Weights of a small mixture-of-experts language model, trained from scratch on English Wikipedia.
Training: a variant of Muon for the experts, 394M tokens, 6012 steps.
Below are experts of layer 2 (counted from 0) of a mixture-of-experts language model. Rows are named router (the router's row for the expert) and show model dimensions 192-287. Each number is 500 + 40 x the weight over its row's rms, rounded and kept within 0 to 999. Numbers have three digits each.
After each expert's rows: "mostly gets" lists some tokens that are sent to it at least half of the time. This comes from a sample of Wikipedia text that the model never trained on.

# expert 44
router:536515518507454534527481488480487549500419502503550523500502486526516533526481497486542545502571567504449540470513543461466499485499542534469493570477559524511451520546534393461430479468473492525486494544483460539555449511553555466508494485517525534569554537531464487464492543525522482515
mostly gets: "S.", "a (", "]", " County", "X", " (A"

# expert 37
router:508515456489506507499498538495494512497447499512522539516526525508490510464504497488521516525451510511538527521564533502484489537494455435507485477495550525475534467483458419454480448509464467465480473481542455521568531497488546501467432475454568513498528458515544471493486434442488505453
mostly gets: "% |", "}", "a |", " |", "s |", "/"

# expert 33
router:491468505506506485453529554496528501525548482483504514500580547482548490576433451453490532522523575413430502493461451588504472571483562446457508526452483486463481528518477456433533500477502464472474493483489447473512522477523403472456494510606553452534499485626513458447496609548475454489
mostly gets: " was", " is", " as", " a", ", the", "The"

# expert 31
router:519512474457505564493475458529521511552481524416471541495456517498475438542530553496540533474500422514535585481495481504511505537503465455449487496450529529504515497524374399509497527413474480512486480444557481513510511464510511496477541486456507446533464524589477438497499558540525444518
mostly gets: "|", "| ", " In ", "In ", "|  |", "| S"

# expert 10
router:479523494506450526519551470504535447535459527516496484478480524536503517541432527504515476486513490455484466423493537491544443490459471471439553431539571480528533469464578522482487469503504472473560501465556448535478451541485523557473484536508506531492440489543428539484507548536519492422
mostly gets: "ians", "ić", "er and", "ism", "y and", "č"

# expert 49
router:538563540435446517520554577460504531527399514499497504453457487462521452501490515495476481568538541476501531556479586578522485531509519450506535548549464472517503584534534437445480560459447485475552410498449596535536534514496548539470507464529597513583458546551542442491527542527504489490
mostly gets: ").", "s.", "es.", "\".", "ing.", "S."

# expert 32
router:541535449518528603523482566483515541519487478462415525478579429563550547475489423418519462526534485509490445452506493461560429548460500449517564456439503538596520524569447465480502525528520483502540511477471505447516446470549449550497399505522527497450500490555506486461460550523488500553
mostly gets: ") is a", " politician", "==See also==", " member of the", " It is", " made"

# expert 60
router:511484514468516542519527508549510584540463503513596530458495504508518512445516417610511544473503508513512485518526497560482475426460519478442567550438619440481479518502508533535534483528505483491512462461508487539548502510496576480505404509536558462552458448527480509455533528473475562525
mostly gets: "′", " for", " until", "\\", " at", " before"

# expert 1
router:519496463478457500490436485448551454508516434573433494501584462481461482453526490464465435469474491533539595525459573476486483487500440550460473471497475544512510547544519481473416480475501494493476486466564423517521498523518465511468537486504544563508498438626510464422538629533469519453
mostly gets: "ini", "han", "ford", "berg", "na", "ić"

# expert 29
router:539482469453440472534474496483533548578538530472508529489579543509546438466496443474450466531542505522487495482481573442476505577436496472450500484550545472495535507525541514470519530455511476490517483483541531510582459447509483502404463522528467476525465502524494447596489514517479558434
mostly gets: "ai", "ley", "ö", "ah", "ford", "ak"

# expert 58
router:530510471460549526537494513493477514559467515464496474541536470485453492427503509482432479469495483516473433530477609478543544487466417463474550502448523477464541520546514495471487478468455501471541400506546485469547492502504460551451454476497519517481442463556594489539515496469446440445
mostly gets: "ler", "man", "ator", "ern", " director", " (born "

# expert 6
router:502492498474475530558551461477535431575462468525426434589517524553489469499520498508479514442491455521445492479529534534513544488425510438444436559493542484495552441533502421486403479485481499497510487458517469524527529453525476554426507550496504509492504529502538427497464487545508492403
mostly gets: " who", ", he", " This", ", which", ", who", " John"

# expert 52
router:546512471557505419517465500488508543531455475461527501532460473554457493480473461450526539479508509454494458539541507569535464495505482473539579491518548473483531487566453545408463503443531464516549478410539532501458502479524470546546457492548430465505418512522536470505463479499542514458
mostly gets: " Mar", " v", " New", " Per", " Un", " Ed"

# expert 56
router:566528445501428513460520563573481496515487473509489491464561538472531595475477553528516448510481510582458479507476578509490475420456570516538550522445584459520534495531432504539358508445554499455505466507485482435502479475527467515448476455496510450489471519519471480553484471492481523479
mostly gets: " by", " on", " in", " with", " at", " as"

# expert 14
router:564535509521430461468528470468482508474463481561495553551558445496480462465430458503519548562469504480491454539491603524535489456498424422519537530512536515505516549497462464442554518500476506537472491472566431584497513460485569503525521470549529475523565476563516523493482536528517483408
mostly gets: ").", "s.", "  -", "es.", "\".", "|  |"

# expert 5
router:586499532609491542545484513511525466539432399515506484498520404478532465516488538533533516497511436483543431515470491534545464502511555476487489526438502478567567560507499436535466446464477462538502460471513502502527490380495543522485494471546484530528532499482510514502437596478494462480
mostly gets: "ions", "ations", " election", "\".", " Award", "ists"

# expert 36
router:476527512496512561501570458526501479454479459496390479500468516460542528394447527478498524498486461472477516507505519525516484535510501507542519531588491510509511555537511566477505508451495523501433547429497507450529480527528486447506422495451554419544428477603538472514468522486406516425
mostly gets: "ot", "ore", "over", "ster", "fer", "let"

# expert 50
router:551471550499516575492486526520465471516450448455526479541533454532548518531501547541541534497469491494425506480460491514473497457487498457495477531466553499460535554546532463497456492504509463509537505512572509485589492478509559563488495461414520427579487543561472472474473504502423508521
mostly gets: ",", " and", " of", " of the", ", and", ", the"

# expert 3
router:426551516499542503433512501451558499479444447441540553490532561447505518450478452495508446467515447469476460515455538489489463495602459479453542554452543570543536544478491499497506481532462439464539481501498505470469461506478468537484469537577500438536454501580525497447561487441496506443
mostly gets: "ph", " can", "ks", "ches", "ps", "z"

# expert 51
router:549491509478497533514470442498561536612433468483456543554451491487512515516522484529527504506527546519544520531475519485589477450544457473519434515480598605489501474474558501513491483496520440492497471514501485425510553473555563552469453495499551459532513534489467524485491482594493499475
mostly gets: "C", "The", "M", "E", "N", "I"

# expert 8
router:458546550441488530466526480508502514516498446559491490453488530460508545508499444535487481467499451473553479554508531537476453573490531451486520473528485475526483526479516431480539468409527464429468552410414426506622533465524546467497427499543489472566475513529470472437498558498461446508
mostly gets: "ed to", "ed a", " for", "ated", " made", "ing a"

# expert 63
router:440535530494448544535503508514455505538453477579507550482489480558500446577427498485507505489515542487530488461495596536482448542484474568504479559499482451467506525498548530470468520420512470551495521448542462483483469549538575466477475464494524533522462566560415469504617537472460509462
mostly gets: " John", "°N ", " William", " Thomas", " James", " University of"

# expert 15
router:509438501485464564603567460511532516570521426560485541539504499506536507458463468450515514602497404466575449508453506479523492512474446439511519484505478532486521525524524487439511490429477458537448439522540470523509528566473516490484480473415516491509533503575489480480510530484463511537
mostly gets: " Man", "°N ", " Thomas", " Sch", " James", " Mar"

# expert 4
router:493436460449491524597481447493517478461429524568470509450541463494550470471438548484525445534480510510455466476510489470556467445563502452493516518531524524480465526456432436434471462504488450526534461468467468531494517527517462489446516513523499543586443510573516424466461598491518419463
mostly gets: " were", " it", " to be", " also", " has", "ive"

# expert 46
router:525512489558486610608472568563466492555438466488535489497560491540553407493419523542482526503449414483486433454513514517517461467505524452543514530477537539482533524522509459485444509550439501473436471432543514530520460449486510527539434476516490523588469487492445484486439574463470451493
mostly gets: " Award", " First", "ations", "s and", "ology", " Company"

# expert 21
router:547557534460499498587628512513542502533411491488481504481466523468506502444455501473540450539440523499489415473487620488470456500502514557540491486400508513510493539542477513499500469438520467506539517379492463537515456365450490495548495497487514510449519477494459518450480514481423528441
mostly gets: "005", "010", "023", "017", "015", "007"

# expert 7
router:560513427494518491560523512530486554584522500453478560531577488556503471493418496552622473493467498449504562489518557459479498518540466473520521488471562548516533529491487475535481496458410479514426491481545475526545506538481572533508448466555466455502452490514489402427453494521477525481
mostly gets: " League", " American", " national", " District", " government", " International"

# expert 38
router:584446517484581527563485486479487515513439461552494507515572437549492579486464502466527507478508484514536484541528527568473429536528486453446541468479585491488541562548615532485475452485526513498444467539534487489546480461477535519418461452486482487574429565490463390416485472488520510496
mostly gets: " K", " P", " D", " G", " J", " T"

# expert 20
router:507589582530545475486506499525536556561544414555478548473523431481513594534463532565529511462529475493406493547491510560503443473446506518499516514486488475541494539517458587465490429404486424475495580403479516519554490451578592515453504439483529470585555559504503448466470564464512483448
mostly gets: " ===", " ==", " system", " station", " school", " form"

# expert 42
router:530490510528499545526537510498580489522466479512506496542513501473582475469461477514544536482452484589555467522559454500527435462480491469523460537534472537530554473510531534480452537474496526538448482477510494447527503455498454481462434507572438442538452448532520489480416447481590445441
mostly gets: "In", " In", " Am", " Con", " ex", " died"

# expert 9
router:506485429450495523487495495462467615504481507469481585509561461477499522468557422521437533536499550514537446441491540550507459499453504504454510510530540404501499526478466526556401420451500492533497476481491547507544482491496433515495454490530563499488505534544486546508483483439534521443
mostly gets: " S", " H", "_{", " on ", " B", "%) | "

# expert 47
router:523549501480395502492540464547527470488469531581462523459484503478561492473458539399501536430457540505536442551473554530522484496465424525479531485491555485507493506567474505485454474391614527476536451511490453447548457511480527518526475523495591459540563470503426462559496449515420470492
mostly gets: " to", " on", " to the", " on the", " from the", " with"

# expert 17
router:501472482533448503615499562505549582508452432471494448541568470458506469543479520480502511461477394501496453505538540479461471445484479514513531519436447497474497536503531499488453443467455513516499401467565535535514500427472539484474475422476520474547451500517568470473471503472453453442
mostly gets: " season", " game", " series", " election", " system", " station"

# expert 41
router:566526506501450512537487478472512422516456506439469505464476443451553565530476468496450542562516517485520546468461475500503452498467489521458451510491546480495546427505537447467437510555515437470463534451601506521575493511520504500516463563482560492564486497499518468492487526515487473431
mostly gets: " and", ", and", " was", ", the", "s,", " and the"

# expert 0
router:565499499458516499533500538462511559511437492542518533558478470482601475451543465564480491491548482461502548536476472495523465453450540440440569557482482434472496510510476556536558436473456420430486515530509436555483465493548525494488453528500464502447471507500488479512541485459515473524
mostly gets: "1", "13", "2", "18", "26", "5"

# expert 13
router:533451473543502514571465555449566487526475469538512561480472386476486497504427488481524540507434431544512510477493520511491455544470477471485501514542479555455425454444451438503444467528410521521443440471522496547610513503511531448530464516502538439536478498492556503478476467500440473536
mostly gets: " League", " Army", "%", " million", " Cup", " km"

# expert 61
router:526578470426564502509510455466433482498444486508462511452494459497528528509507419515493464450540442458545545529493532554480465470511492496488478539546507481516526554483405509521498506539448441466511524456484420510515468526546548547445522520474485517524480464537510507462453478470388454437
mostly gets: " | ", "; ", " |  | ", ") | ", "% | ", " three"

# expert 27
router:552467498437478531505525490553506453532481555486504569573510466475557429523488515531534490436552479487545459490460488499501496485556491474496477507454519541512533496522387486463478498511520466442513477450512481455528489519572502630456507494477486431569509483487441461473451494536477556479
mostly gets: "The", "| ", " In ", "  -", "|  |", "In "

# expert 59
router:449530470390489576545525471597542465518508465510459523439569546461488441506494553489505451483475421469478448537517527478580402449509473472461507487511512539471516550481442520485453424472510433520533502483451481525552466510506505477501457570540415491525472535471477435492511549395468516460
mostly gets: "ag", "ous", " film", " work", " form", "ed"

# expert 2
router:539527477470458606541518499435573471544492484478535487447535470449532543484502491503582472466481451484580486515522546511553470485554497427460525499460571560490584535519481468479429437450525573559445465480516444523479467526521542474473449525509486487565420463493478501492521514557536484476
mostly gets: " it", " him", " this", " them", " all", " because"

# expert 39
router:501593486457488488516483454519558477614496487503493506513500492479496485480514492474496494492516542487548482473458494545491525555493466494468525584500482462453549502560512490476437507475475486496479486503561513515548534483577505503521444476523545524485423534565541472436496459483493515488
mostly gets: "ib", "ip", "art", "eb", "ond", "uck"

# expert 16
router:434504458454489439471480471429524490493443509444532478504523530504525461427503493538542515509551505476506484528478491526508460520477463560426481554447457449498559530500483487482421504453468508522503507480442478506568466460513480465507459498450551499513488489532481427461556489447513501395
mostly gets: "arm", "amp", "let", "row", "iet", "ew"

# expert 34
router:528474456478500609481425511490564523538439478438451500484543464511443494450433488483540545517501490571428483545506480559511429507466496479481542473482530507598542473548452493472522430419412538491484450474508532533472492483524492503476438523497531491529579440543460406496522463535493471529
mostly gets: " r", " f", " d", " Z", " p", "′"

# expert 19
router:509466487443505488574502454401503512513492484527475455499566587489525449475509470469479512470487460524506521588414596537526428495498473547479536473525490514544559532457524456494499496491531440513391493490513488444536435520478507431509468544513469494520468481559559461504520501454457522466
mostly gets: "ana", "ina", "ford", "ala", "ino", "ville"

# expert 62
router:571467475482474543470502461431513487539507394487503460540557511533448500480438451527469476490520537527533535571438530512533447473496450523492524523449531465475509602486496470542469486429505509504486456469583468492477459522502495537527493540511554438517460559538426427433529510471457472483
mostly gets: " by", " by the", " John", "ed by", " Al", " Man"

# expert 22
router:531534477473524428493522484557492567503447559496544557470496519516485446523470472527512530488496524500548539486539572514491474453559495518509524573507528467513474502499483550558496532414568483517454485472442433597489514476547511476544440478438566531492517443586471537453518488487454547431
mostly gets: " in ", " on ", " In ", "In ", " in the ", " | "

# expert 43
router:566520478538479545589542499509475533519499418536453523472566485533532469502471484563566475449479435479540495433507481547539535456446519508473422502481513538537528503536530499477447524484514498518500494425531421528520477494569532509490498563509534527596566438549504439448503521541416474542
mostly gets: " his", " their", " its", " her", " other", " with a"